config.toml
experts_per_token = 4
d_expert = 32
moe_layers = [1, 2, 3, 4, 5, 6, 7, 8, 9, 10, 11]
rope_base = 10000.0
attn_scale = 0.177
init_std_qkv = 0.0423
doc_mask = true
Below are experts of layer 5 (counted from 0) of a mixture-of-experts language model. Rows are named router (the router's row for the expert), gate (a neuron's input weights, with its number), up (a neuron's input weights, with its number) and show model dimensions 48-95. Each number is 200 + 30 x the weight over its row's rms, rounded and kept within 0 to 999.
Before each expert's rows: "mostly gets" lists some tokens that are sent to it at least half of the time; "comes after" lists some tokens at least twice as common just before its tokens as in all text. This comes from a sample of Wikipedia text that the model never trained on. Tokens count by the router's weight.

# expert 1
mostly gets: "incumbent", " Arthropoda", " Athens", " Toyota", " Pradesh", " José"
comes after: " |", ":", " of", " between", "0", " New"
router,184,221,205,201,184,153,175,220,201,199,224,229,179,173,218,211,257,188,150,174,188,162,174,196,248,202,189,198,156,200,161,212,239,219,165,186,236,256,187,174,209,210,237,155,207,251,256,252
gate0,200,260,193,206,244,168,192,130,180,189,175,202,171,236,245,199,186,226,248,208,153,238,142,206,197,222,181,194,242,154,216,211,188,178,207,212,183,190,203,242,223,204,178,194,193,178,170,229
up0,183,222,239,215,180,203,210,219,197,161,138,243,183,187,184,188,118,211,199,219,221,215,247,196,210,208,156,209,151,132,238,197,249,190,222,227,245,181,238,214,216,265,222,193,202,226,231,202
gate1,241,262,200,211,188,251,202,261,138,202,215,210,205,268,228,202,156,164,210,218,216,225,210,192,170,179,160,214,135,183,170,211,188,239,190,245,142,146,193,196,181,216,216,147,166,209,191,203
up1,162,177,208,173,168,185,149,194,208,195,193,229,215,214,224,199,192,227,163,155,214,172,189,216,160,197,206,223,219,245,182,201,219,201,194,189,192,229,257,220,234,172,164,197,173,182,213,259
gate2,206,220,190,222,204,185,218,192,191,190,183,160,198,261,213,232,237,225,245,226,169,235,241,135,187,192,219,201,220,189,161,166,176,184,193,165,208,183,253,193,199,151,183,194,180,229,195,174
up2,190,162,191,110,188,190,161,233,205,141,250,184,196,169,209,163,198,184,206,203,234,187,212,170,210,212,214,144,145,223,185,211,215,181,135,166,206,226,190,155,190,185,169,159,236,171,149,164
gate3,189,175,192,190,138,222,239,207,161,174,224,196,204,193,207,196,162,176,185,234,181,196,228,139,211,174,197,248,213,183,196,187,203,189,234,207,133,166,192,272,180,244,232,165,208,207,166,200
up3,184,190,159,231,138,192,217,204,166,183,236,220,206,219,165,257,207,213,189,204,161,178,152,225,195,250,224,274,237,135,235,163,173,237,205,171,193,226,174,244,199,222,244,224,211,172,180,168
gate4,169,169,207,202,262,233,193,194,200,213,260,158,193,194,203,192,183,188,191,184,188,184,201,175,222,223,184,202,211,214,233,173,211,222,222,158,242,234,221,173,224,222,204,185,196,208,220,186
up4,150,170,172,241,216,224,225,238,185,212,188,206,188,194,181,194,193,165,227,222,190,199,220,229,194,146,163,162,232,251,215,240,243,214,180,215,157,186,161,186,188,217,228,137,186,205,165,228
gate5,192,228,175,206,208,236,137,199,184,211,174,203,224,170,181,189,189,209,186,182,222,193,196,157,189,195,241,191,250,238,215,145,197,235,193,123,225,196,180,222,254,230,223,198,248,179,201,193
up5,180,205,161,165,225,191,228,164,214,204,185,220,239,238,169,224,190,226,191,167,180,153,165,223,168,140,200,172,232,259,253,182,147,260,168,209,140,242,190,232,240,204,236,177,204,177,164,194
gate6,199,138,228,189,222,203,218,185,238,187,243,243,252,244,190,187,176,205,244,198,207,198,252,210,166,231,220,246,178,223,260,180,214,176,190,204,172,207,179,180,193,208,215,178,175,191,202,182
up6,271,131,186,165,222,196,200,110,175,214,183,191,143,194,209,212,197,184,229,237,230,142,219,197,233,210,176,195,198,209,224,158,161,246,164,260,235,243,225,236,210,174,211,196,226,164,225,210
gate7,231,194,216,276,156,240,178,163,193,234,194,200,151,151,195,159,170,201,215,198,227,246,240,213,201,181,222,200,173,229,199,208,175,201,155,201,160,194,185,205,192,144,233,232,216,137,163,145
up7,171,154,193,226,121,177,196,192,198,221,186,230,144,257,184,180,240,221,204,226,225,221,168,148,168,214,190,163,179,173,193,228,184,194,211,230,132,176,257,192,222,171,239,178,178,235,174,268
gate8,193,201,167,236,210,210,198,174,243,244,211,268,202,162,158,193,235,209,224,211,205,217,194,200,163,160,178,249,210,242,249,189,192,180,197,172,190,227,171,185,166,126,186,226,219,206,203,166
up8,221,200,195,199,190,213,241,189,208,156,171,156,228,227,255,181,206,220,233,159,222,188,165,184,250,194,181,228,157,193,187,241,191,186,260,187,163,200,201,179,141,208,201,237,166,192,176,222
gate9,240,164,246,118,257,205,216,179,165,217,160,196,184,185,213,284,202,218,183,174,190,210,207,189,204,154,223,239,218,234,158,197,212,250,223,130,210,160,211,180,258,198,195,219,182,212,137,222
up9,183,205,188,173,187,163,187,119,231,210,205,242,227,151,283,247,196,206,205,180,145,205,180,200,213,193,185,203,194,186,230,219,176,143,209,228,200,170,255,197,185,168,267,224,206,171,205,205
gate10,161,186,132,236,245,201,185,176,153,197,203,164,212,210,201,185,217,228,199,220,224,216,242,166,236,231,209,181,194,154,231,163,186,170,192,182,176,178,175,271,227,238,179,174,211,190,162,249
up10,253,204,249,189,200,188,182,207,225,198,172,168,178,174,258,242,199,220,210,182,250,164,213,236,230,190,230,202,176,220,218,224,211,203,295,156,244,206,182,186,208,241,230,224,205,186,220,186
gate11,196,184,159,181,198,221,260,218,202,213,210,232,200,190,202,215,158,197,202,205,199,209,212,185,220,189,163,178,224,216,202,265,186,271,267,222,180,201,224,206,192,221,209,238,196,240,195,208
up11,173,171,214,211,260,138,199,191,217,250,200,180,203,185,255,200,171,212,212,206,168,242,194,184,198,205,168,201,232,176,186,140,188,228,209,187,190,173,188,174,186,262,196,222,206,138,155,199
gate12,182,208,214,200,260,179,210,186,140,213,203,213,222,160,187,238,174,184,202,208,247,213,253,166,172,213,147,203,233,170,229,215,211,181,264,168,156,264,188,196,237,186,209,221,264,215,163,201
up12,247,147,212,196,219,168,207,187,202,220,231,244,202,237,217,179,211,209,152,236,158,202,215,149,246,220,201,176,185,176,151,182,164,153,173,195,188,212,212,210,231,169,208,222,195,224,154,167
gate13,243,204,184,197,186,203,154,186,174,199,169,219,201,179,204,181,222,169,172,197,178,203,224,173,179,207,174,202,165,174,185,178,157,172,135,183,121,184,194,194,187,140,188,200,303,159,239,203
up13,187,151,195,218,162,225,235,196,225,184,191,170,164,251,184,229,200,212,210,179,237,212,204,167,227,133,104,248,281,176,200,187,237,140,170,212,203,265,187,144,164,216,257,257,208,200,200,230
gate14,212,169,178,241,168,243,121,215,194,172,151,189,184,214,197,230,176,229,224,214,218,257,190,174,169,224,181,204,241,170,194,164,197,194,207,182,197,193,211,257,215,185,228,157,223,227,191,181
up14,181,212,246,167,204,223,172,209,236,210,223,172,191,157,275,178,226,219,188,234,239,248,189,213,236,188,218,184,212,203,254,263,226,187,238,166,176,160,199,170,191,166,189,188,227,219,219,212
gate15,208,211,225,170,202,230,255,208,186,212,245,196,232,182,153,224,166,269,198,184,203,159,219,205,135,211,174,220,182,225,255,155,207,170,205,238,190,181,194,166,230,210,225,179,184,223,182,223
up15,237,197,256,265,247,170,189,253,216,198,175,202,192,230,246,190,218,213,165,185,222,184,179,237,218,245,140,136,183,228,219,203,161,158,193,244,195,203,222,243,212,189,193,185,251,232,222,181
gate16,233,186,236,149,221,204,200,182,264,150,165,202,205,199,170,205,158,155,203,218,187,223,224,146,152,196,193,169,178,181,217,197,167,192,198,195,181,173,191,234,166,193,156,181,225,205,182,184
up16,199,196,206,200,178,198,184,204,214,251,238,244,240,202,235,196,212,205,190,199,220,156,169,223,232,169,217,252,183,204,211,167,263,223,190,202,191,241,171,199,218,145,195,185,222,240,190,234
gate17,191,236,129,190,210,217,206,188,202,177,181,224,165,203,203,231,202,216,234,192,175,279,233,235,208,186,183,199,209,171,181,185,215,198,241,184,210,193,172,182,169,219,204,188,249,146,175,213
up17,183,172,234,216,167,237,161,200,243,147,180,208,184,205,163,256,153,195,195,169,234,207,228,235,205,229,253,221,241,185,205,189,202,217,143,245,147,238,169,149,239,233,183,245,243,168,197,233
gate18,172,206,165,214,232,179,233,244,227,188,210,177,217,161,163,190,221,154,237,197,270,194,241,198,232,168,184,159,229,207,205,176,217,222,202,219,162,156,188,237,246,161,174,201,202,207,203,200
up18,190,151,221,198,201,267,225,216,210,249,142,203,229,203,201,196,197,215,179,158,218,145,227,217,181,228,217,203,169,116,198,204,202,243,153,180,242,217,203,234,183,251,190,158,204,243,199,227
gate19,245,243,197,200,209,175,193,211,223,177,147,174,255,210,254,164,159,224,245,223,208,226,141,177,202,181,177,165,186,217,164,200,216,180,170,237,140,185,209,181,176,216,194,229,221,216,171,188
up19,195,218,247,208,211,249,158,185,190,212,207,196,176,206,180,228,237,187,231,224,214,201,195,202,217,180,229,259,196,206,107,163,223,200,172,221,161,181,185,184,167,190,207,190,171,195,182,217
gate20,238,211,275,148,225,207,204,234,238,185,159,246,257,206,238,221,131,222,226,186,239,227,195,173,166,228,139,205,206,228,197,192,235,181,179,192,194,200,157,200,186,183,173,178,263,183,215,181
up20,212,189,221,164,202,215,247,183,164,214,227,172,202,238,178,206,245,167,208,206,193,216,222,194,187,152,209,204,242,158,204,206,193,255,161,193,288,232,207,161,205,185,232,208,200,196,198,211
gate21,204,198,196,165,201,247,205,192,206,264,203,229,236,201,199,188,225,233,229,230,234,144,206,152,199,169,233,208,234,204,217,209,189,229,214,191,222,169,231,210,172,184,171,215,216,105,182,175
up21,279,201,195,181,207,170,262,192,182,224,208,230,242,215,199,193,207,215,175,218,163,186,182,283,186,196,185,122,195,186,184,199,202,230,182,198,256,180,171,199,175,171,192,246,160,233,228,241

# expert 98
mostly gets: " William", " David", " Roy", ".org"
comes after: " |", " ", "|", " (", ";", "0"
router,187,216,213,204,179,156,171,213,206,212,223,207,174,172,230,203,251,173,131,185,198,149,170,191,245,219,195,213,168,203,171,209,240,218,185,190,231,251,184,178,209,207,223,140,196,233,257,256
gate0,175,184,201,222,222,226,223,175,211,183,207,230,228,263,225,214,202,177,198,184,187,226,199,221,203,214,223,221,282,200,219,150,208,195,221,186,173,202,183,177,223,184,203,173,149,219,160,226
up0,225,175,237,211,170,141,166,178,167,217,139,138,178,168,225,215,211,170,154,180,226,150,203,202,160,227,178,159,224,186,169,221,153,205,171,251,185,242,197,213,165,211,228,242,205,204,189,181
gate1,210,203,185,241,182,225,184,214,178,243,151,195,181,151,242,194,184,206,248,192,286,140,225,224,206,220,225,225,207,183,184,167,201,174,137,195,176,177,197,191,206,202,153,279,237,224,205,201
up1,235,193,197,116,206,222,155,201,197,212,166,179,215,190,232,201,188,203,215,236,220,207,184,228,236,153,156,188,205,205,191,210,188,247,180,218,211,252,163,199,231,177,159,198,199,173,170,174
gate2,232,224,213,169,228,241,217,178,176,195,218,194,207,227,160,201,221,189,199,186,196,162,188,204,219,188,189,205,246,213,213,155,185,234,209,244,128,177,197,281,143,188,201,149,176,232,197,203
up2,205,208,216,241,216,228,228,136,197,224,181,194,173,222,194,188,160,138,223,226,209,190,235,185,183,223,204,190,180,197,242,196,192,223,226,188,209,223,233,246,187,180,153,191,227,171,230,163
gate3,204,209,220,231,157,199,183,203,150,225,165,191,184,199,180,174,184,227,175,166,249,177,169,242,158,204,186,231,256,183,233,229,186,252,192,178,231,182,253,205,226,191,236,212,153,220,220,180
up3,223,196,176,239,168,198,190,232,210,208,208,174,161,214,213,185,172,203,178,185,219,204,209,137,195,194,256,226,179,200,171,223,203,182,190,174,201,189,185,189,173,174,139,194,276,184,173,224
gate4,172,205,170,185,222,184,166,226,269,189,180,126,217,149,159,180,212,196,181,163,227,224,182,200,192,169,193,190,182,215,168,185,259,246,199,237,229,179,142,179,168,196,240,155,224,138,175,192
up4,177,143,196,237,212,195,163,184,238,234,203,200,191,240,242,242,245,225,191,198,250,209,238,165,178,245,218,204,212,195,259,207,190,205,188,218,191,214,192,191,209,243,228,209,200,177,183,160
gate5,197,155,212,174,171,167,193,254,238,203,236,200,195,168,214,238,178,195,218,239,221,187,201,238,160,173,241,223,186,163,215,224,185,152,188,194,123,232,156,179,200,210,148,211,177,168,204,135
up5,178,279,207,198,207,187,179,228,250,178,174,138,203,250,203,158,210,193,187,193,195,201,239,187,186,196,214,181,184,183,165,264,232,250,203,259,200,258,171,209,203,243,184,191,271,223,212,173
gate6,189,162,212,165,188,196,212,202,162,191,205,148,223,127,246,136,159,218,222,173,192,166,242,216,249,164,212,210,189,182,233,188,149,197,197,232,190,184,191,210,243,221,182,205,184,176,170,165
up6,189,161,149,145,210,221,219,192,211,194,174,187,241,184,214,197,142,293,164,185,174,154,228,216,200,194,181,195,145,165,213,133,167,201,173,187,226,195,185,231,206,192,176,147,163,134,216,197
gate7,182,187,202,159,217,249,179,184,214,188,180,201,229,155,172,196,170,244,271,215,197,226,210,235,240,195,184,157,256,169,218,169,178,225,175,184,157,173,186,210,178,204,162,158,154,164,157,233
up7,169,228,183,181,160,244,202,238,211,181,176,178,253,166,192,197,206,246,186,213,214,197,204,242,173,164,243,211,111,221,165,174,230,211,227,184,223,187,233,175,192,177,200,129,189,153,195,216
gate8,178,206,248,240,228,192,238,158,168,210,216,215,208,165,169,175,190,216,197,207,198,241,180,147,220,191,251,256,180,157,213,203,197,168,201,208,218,190,224,211,225,225,164,205,261,201,228,202
up8,169,190,203,196,282,233,203,184,208,178,225,228,208,219,268,173,219,205,163,259,262,204,203,194,183,168,170,156,212,210,172,180,237,162,204,199,250,197,233,216,168,152,200,233,195,203,209,164
gate9,221,172,250,201,202,160,216,214,231,232,203,146,232,202,213,244,181,209,175,201,270,194,206,201,210,205,210,183,220,210,259,189,204,217,207,226,170,213,245,219,191,204,189,221,196,246,208,247
up9,164,172,222,197,176,187,250,216,199,202,213,220,254,262,287,158,208,231,157,167,250,196,212,229,230,186,188,190,179,189,208,197,192,254,233,184,210,201,233,212,232,137,195,223,185,162,224,196
gate10,135,206,212,175,176,203,218,192,207,213,232,199,221,204,209,185,196,199,181,192,223,214,216,213,152,231,172,171,181,144,195,175,181,188,224,151,153,245,197,168,204,189,222,198,257,128,138,200
up10,193,195,136,168,250,160,171,244,207,246,213,206,200,198,183,252,178,201,203,189,213,196,149,140,244,204,207,192,195,181,190,184,187,196,156,190,150,219,204,190,188,131,148,152,184,154,239,175
gate11,229,140,230,99,186,198,191,195,190,160,221,167,211,233,270,208,249,165,209,202,166,242,226,256,201,244,213,217,182,184,185,178,151,180,226,125,160,145,220,212,249,187,172,202,190,164,188,196
up11,196,215,254,242,206,235,198,232,162,150,160,243,179,203,173,219,207,213,199,176,219,183,199,169,194,222,200,155,164,180,209,173,196,165,186,238,180,246,177,239,206,197,201,247,251,258,193,175
gate12,179,221,183,187,202,178,175,171,241,236,223,194,195,185,181,195,146,140,194,216,247,240,294,180,211,156,215,201,199,147,230,172,234,144,187,226,170,187,193,163,149,183,202,174,235,190,196,146
up12,152,198,178,210,200,228,167,160,269,190,225,257,236,184,228,253,253,148,209,209,166,218,155,214,215,220,202,175,160,191,191,123,196,207,192,204,223,178,249,210,204,211,217,231,169,227,164,183
gate13,205,170,162,199,220,224,252,205,221,201,172,181,174,202,262,190,197,206,259,176,146,171,193,182,198,235,210,238,218,169,204,182,252,225,201,223,146,179,190,159,209,251,129,197,156,144,185,254
up13,142,132,206,167,250,200,169,248,210,222,179,221,251,204,231,213,207,181,258,190,165,250,202,239,238,207,220,211,194,178,240,164,256,192,187,185,166,182,191,209,166,144,183,184,215,225,146,193
gate14,190,168,186,216,188,257,190,285,166,201,224,157,197,195,201,203,216,205,213,237,230,181,170,199,233,242,200,207,205,162,195,241,220,167,154,211,150,216,175,167,203,197,161,186,241,200,193,216
up14,248,185,173,253,186,198,218,209,154,242,152,189,149,220,260,200,217,199,245,210,216,175,212,258,174,194,194,188,211,216,208,202,164,179,190,226,169,214,209,220,220,149,220,207,184,187,218,149
gate15,184,225,252,205,223,226,185,131,155,162,168,204,214,295,211,218,173,178,214,140,212,189,171,218,209,168,202,160,175,233,203,189,212,231,199,202,186,232,227,218,216,196,153,226,168,162,170,214
up15,187,169,269,186,205,209,228,181,204,187,228,237,227,214,199,217,228,214,183,215,226,160,168,185,212,266,193,173,180,258,267,183,200,183,160,198,225,189,200,200,177,191,238,258,206,222,191,175
gate16,200,212,204,186,202,212,207,243,205,167,154,179,195,225,210,186,193,174,198,232,223,212,247,248,198,224,237,173,272,217,164,174,239,209,236,192,204,237,196,231,130,207,207,232,242,197,162,195
up16,199,192,197,145,242,210,199,138,216,164,180,173,228,192,182,188,157,138,195,139,215,159,258,197,196,184,170,197,166,227,251,259,209,199,219,151,190,173,119,168,197,211,260,221,219,138,244,175
gate17,241,175,201,206,211,201,135,180,151,229,211,177,196,203,178,271,246,184,187,212,227,303,214,215,157,236,200,221,217,239,194,219,187,194,186,181,180,206,191,195,168,211,149,168,230,204,212,188
up17,227,179,221,227,257,170,217,230,220,182,166,181,168,196,146,206,212,260,176,212,197,197,185,177,161,266,187,150,169,208,221,180,214,205,148,217,219,231,205,203,162,174,142,222,215,200,178,207
gate18,194,224,225,229,188,222,164,185,203,223,155,181,162,196,189,178,233,219,188,230,164,250,190,220,218,213,202,185,218,202,242,234,208,206,241,270,183,149,203,210,214,172,243,222,141,235,227,222
up18,227,148,197,175,190,216,183,228,159,171,257,175,203,211,203,151,192,208,169,210,200,210,198,186,200,207,222,237,205,286,183,223,209,219,214,226,143,230,231,199,194,190,182,232,210,225,224,131
gate19,282,189,256,213,199,206,214,123,197,195,211,257,170,208,198,164,226,185,240,228,222,247,226,220,248,237,173,257,217,144,192,219,159,177,223,162,195,209,255,206,146,228,219,204,192,154,228,221
up19,178,173,172,150,222,156,186,171,168,196,180,210,183,180,223,178,202,232,162,192,203,206,215,216,249,226,168,211,226,153,183,222,267,236,188,219,237,194,212,161,160,201,246,227,223,165,174,209
gate20,193,204,199,209,199,199,146,165,258,228,159,198,222,209,208,166,178,200,223,185,221,179,228,196,163,230,220,232,193,177,235,155,145,198,182,227,216,253,206,187,174,163,230,243,217,243,214,158
up20,192,163,181,156,197,209,226,162,177,269,202,174,198,216,207,168,216,195,152,220,235,203,212,204,182,259,193,220,221,232,186,196,238,199,173,216,244,174,214,196,226,142,146,217,184,197,163,223
gate21,249,205,202,218,192,185,216,196,274,160,150,223,194,239,214,229,157,190,233,195,185,211,205,258,162,155,202,199,185,242,186,181,187,203,204,243,197,219,188,169,153,227,252,164,210,192,151,174
up21,208,222,182,211,203,212,217,164,246,228,195,165,235,259,248,187,247,183,210,248,195,187,209,176,257,216,178,234,260,192,142,207,158,129,207,177,187,210,193,180,180,176,185,177,230,173,155,161

# expert 13
mostly gets: " |\n", "|---|---|---|---|---|---|\n", "|---|---|---|---|---|\n", "|---|---|---|---|\n", "|---|---|---|\n", "|---|---|\n"
comes after: " ", " |\n", "0", " JPL", "%", " Notes"
router,219,246,220,216,210,234,194,159,192,191,178,188,183,189,238,216,229,172,231,245,246,164,170,201,157,237,172,180,164,201,186,217,182,219,193,160,223,233,167,178,196,231,245,168,217,247,214,144
gate0,242,189,198,186,229,250,206,186,210,229,138,232,187,123,181,200,257,186,154,209,220,221,176,195,236,178,177,164,230,231,255,183,172,194,240,208,215,200,200,153,235,230,152,169,182,209,247,184
up0,228,238,168,188,227,206,192,190,209,181,197,243,157,181,202,224,198,196,138,263,195,203,191,169,203,215,190,200,230,189,211,213,181,210,277,208,200,150,151,258,244,194,208,167,221,240,189,231
gate1,240,243,216,231,210,251,189,272,168,194,172,195,176,223,195,230,232,175,201,238,196,183,172,197,169,244,242,174,187,201,194,203,197,183,245,205,170,191,191,251,227,207,123,191,222,179,173,205
up1,271,244,189,208,228,203,193,241,223,136,182,190,224,216,246,222,215,172,183,206,232,173,204,205,254,225,212,269,175,242,190,144,197,160,180,219,162,177,186,232,191,170,178,211,171,265,192,162
gate2,162,182,150,165,170,196,200,190,122,189,225,216,198,219,172,177,190,205,203,172,236,268,232,135,225,226,188,214,158,268,147,192,236,209,256,237,159,163,249,187,164,177,235,221,200,230,160,173
up2,216,266,153,178,199,201,171,217,242,175,175,228,123,210,150,136,147,215,204,229,226,179,206,189,199,175,225,222,184,181,220,156,207,160,265,167,191,212,196,197,147,188,222,192,176,214,201,230
gate3,199,208,193,177,212,252,189,165,152,139,197,198,193,202,113,258,166,207,270,159,211,206,239,161,187,192,199,180,160,230,207,203,210,203,199,126,175,186,226,178,205,170,248,205,185,191,196,214
up3,208,180,254,199,202,139,191,199,208,175,176,242,182,191,174,207,191,220,177,215,190,199,267,220,182,170,272,206,188,180,204,151,172,164,206,230,204,227,241,173,206,221,206,201,203,178,185,208
gate4,195,152,176,216,212,226,237,195,185,121,245,142,243,222,227,167,228,180,153,229,196,208,242,250,206,221,205,184,196,225,222,225,167,195,193,216,222,216,210,225,250,216,183,248,216,172,164,168
up4,239,245,207,222,189,226,191,228,203,229,198,232,172,181,187,236,154,171,203,164,220,225,203,162,198,218,146,204,161,199,212,170,259,221,151,195,236,173,178,157,217,148,205,190,198,210,215,146
gate5,240,201,215,202,194,241,162,230,221,219,194,221,206,202,199,217,181,245,219,194,232,148,175,212,176,221,271,199,197,214,162,182,158,171,132,216,153,186,185,247,205,214,218,225,214,195,163,165
up5,193,174,224,213,231,211,212,159,163,192,143,167,217,211,182,174,184,163,215,226,193,190,165,203,185,181,202,217,171,179,184,151,203,226,231,111,205,214,232,246,207,205,223,169,212,200,265,228
gate6,168,222,197,157,131,229,229,174,188,232,197,232,183,249,255,165,220,180,213,182,228,212,175,250,265,162,170,188,168,199,171,187,220,173,153,211,190,201,176,153,158,184,174,180,178,206,161,193
up6,174,184,225,239,201,208,225,216,216,150,153,160,225,250,208,175,240,202,175,150,154,262,189,245,216,212,179,171,216,187,306,218,212,170,206,199,193,237,217,216,174,171,261,169,193,205,224,203
gate7,203,224,149,237,159,198,159,245,174,237,208,230,224,218,207,244,184,166,252,154,172,215,223,212,176,197,194,207,178,208,177,194,176,187,260,211,196,243,125,168,194,188,187,151,170,246,128,172
up7,149,150,182,183,156,146,223,213,193,217,207,149,174,235,230,215,191,197,238,197,202,252,203,196,145,225,170,226,174,203,215,211,233,186,241,297,168,259,205,233,197,202,246,222,168,226,196,192
gate8,217,221,282,234,181,261,220,224,236,196,205,162,237,158,242,249,181,175,245,209,206,210,220,143,261,184,209,132,238,173,231,203,182,193,151,164,227,202,243,144,220,192,198,212,169,233,206,194
up8,239,184,158,233,239,203,211,216,166,157,220,167,164,213,233,172,239,255,237,191,203,212,233,134,197,176,214,251,209,165,214,203,162,201,235,220,194,223,168,251,194,231,232,206,267,228,180,170
gate9,157,242,185,199,166,217,176,165,217,188,217,197,210,181,178,198,153,208,249,211,220,246,201,185,219,176,170,216,201,257,168,136,142,214,177,280,235,170,207,213,201,232,173,202,183,218,211,278
up9,230,269,174,178,213,179,224,157,209,171,233,201,158,287,200,235,203,129,244,167,182,183,201,234,201,214,188,239,226,207,187,214,141,154,195,194,216,171,233,187,208,240,167,182,177,188,216,179
gate10,200,224,192,170,224,222,260,176,221,166,162,189,227,170,171,207,199,133,208,222,175,174,213,193,208,203,194,202,185,213,190,217,185,210,148,189,223,158,181,231,195,239,128,195,195,190,235,202
up10,192,202,188,172,214,167,233,192,167,205,166,267,221,163,215,240,202,192,240,186,225,263,204,199,219,192,175,147,142,164,205,227,203,208,193,195,197,181,149,200,235,163,210,225,212,179,225,294
gate11,151,246,215,227,177,190,239,183,209,212,159,194,210,237,208,180,219,156,173,204,245,163,258,191,189,205,208,239,254,174,211,167,209,211,219,167,182,176,203,191,213,217,219,183,171,166,160,213
up11,211,189,203,165,163,184,170,187,186,193,198,222,196,249,242,165,218,215,195,178,253,204,213,198,204,201,173,225,215,196,198,238,231,159,173,240,231,230,198,205,195,266,223,218,121,211,139,240
gate12,174,250,221,136,180,222,201,218,191,216,222,189,231,224,247,216,180,221,212,233,208,241,188,155,189,181,179,210,235,250,204,183,223,172,139,233,262,190,240,234,215,236,164,199,211,186,197,150
up12,188,226,119,221,231,202,209,219,215,184,199,206,174,242,162,186,185,219,221,199,192,235,169,222,229,184,215,195,229,184,185,217,271,209,206,179,229,208,193,188,185,159,158,207,229,248,178,213
gate13,176,221,241,251,209,222,135,224,174,222,187,195,258,222,197,184,180,203,231,205,195,226,265,152,239,195,158,170,202,234,220,180,190,201,198,234,253,176,189,193,206,163,237,238,149,235,231,178
up13,150,211,194,234,173,254,165,154,219,167,182,209,186,194,168,206,211,186,192,213,102,178,157,237,156,178,179,184,172,212,212,252,143,191,223,191,161,197,163,174,206,197,213,156,210,197,191,198
gate14,203,188,254,229,215,187,214,240,196,228,203,188,236,187,228,272,180,267,233,199,194,195,223,225,188,163,172,197,169,186,246,179,157,237,190,190,210,190,193,178,200,206,153,151,237,212,152,185
up14,238,189,238,187,172,212,205,201,236,177,253,207,222,163,126,196,161,132,212,167,215,218,157,164,188,211,206,214,218,227,171,173,206,173,209,184,213,188,189,193,184,224,182,222,216,189,190,214
gate15,283,255,216,157,262,185,169,237,165,198,194,187,202,244,236,203,186,200,237,226,187,160,242,239,176,169,161,217,203,199,224,233,156,218,205,206,227,198,181,189,188,201,209,162,207,194,196,209
up15,180,210,268,242,257,210,207,193,182,241,148,234,290,170,205,191,197,161,202,141,207,214,203,196,141,204,207,208,185,236,179,239,227,168,171,181,193,175,216,216,201,195,173,236,162,209,239,194
gate16,160,142,216,218,194,239,202,154,177,229,195,224,215,210,227,251,213,247,198,200,185,194,240,203,209,197,241,202,217,182,189,167,117,177,203,234,197,215,175,171,218,181,247,143,185,191,211,144
up16,254,193,203,187,217,167,220,212,205,208,229,187,291,223,208,164,165,180,198,174,205,183,185,188,151,190,179,221,176,236,211,262,227,198,233,211,197,190,185,153,176,281,216,233,207,204,209,239
gate17,222,182,231,190,243,162,150,193,171,229,207,203,208,142,185,174,218,163,247,194,165,193,181,160,197,203,218,168,269,150,207,226,180,181,208,231,225,187,186,200,171,168,175,234,201,194,233,187
up17,194,231,243,269,197,204,185,241,226,218,209,233,241,201,198,177,186,213,164,184,174,192,202,223,143,209,200,242,215,204,226,223,204,179,211,255,212,170,243,240,171,240,237,179,180,266,238,178
gate18,217,152,158,180,202,195,199,199,180,230,223,189,244,175,204,141,164,222,188,198,199,199,217,221,170,187,176,249,168,187,188,226,144,174,199,276,213,169,185,230,233,251,173,173,261,208,211,216
up18,243,186,185,154,187,191,222,205,189,211,250,179,184,265,188,158,189,190,205,224,172,213,172,190,228,222,192,225,200,164,197,214,224,176,192,207,190,234,219,299,208,242,125,202,213,182,185,221
gate19,194,174,205,193,158,137,235,197,161,220,181,270,267,233,185,199,223,243,201,225,211,197,209,237,201,202,184,169,210,192,176,196,163,242,189,133,183,194,169,174,201,175,207,186,228,192,181,212
up19,229,257,194,231,212,204,154,215,197,232,271,201,183,181,198,240,201,154,261,213,215,186,196,190,224,224,189,200,167,205,224,188,225,161,166,206,184,130,222,230,193,227,189,200,159,215,167,165
gate20,177,196,238,196,247,233,166,216,234,144,198,189,208,221,203,179,218,149,189,202,180,208,206,214,225,189,219,250,244,177,249,249,153,159,152,174,203,200,182,233,210,227,175,230,196,226,176,195
up20,190,187,195,185,213,233,179,190,211,189,229,175,213,187,203,241,138,241,200,134,192,167,199,156,211,195,188,191,276,217,235,224,232,163,229,163,159,197,224,217,176,238,218,228,177,227,190,192
gate21,223,233,163,192,207,229,242,168,195,239,172,235,236,106,238,227,187,220,228,231,229,180,226,227,233,197,192,243,168,277,206,200,221,229,146,258,186,234,165,241,180,230,186,214,195,236,201,183
up21,198,177,207,166,236,230,240,182,228,183,203,187,188,248,225,200,247,170,191,165,204,230,234,213,249,183,190,161,219,209,188,217,154,192,269,226,203,219,188,174,239,240,172,236,176,233,218,219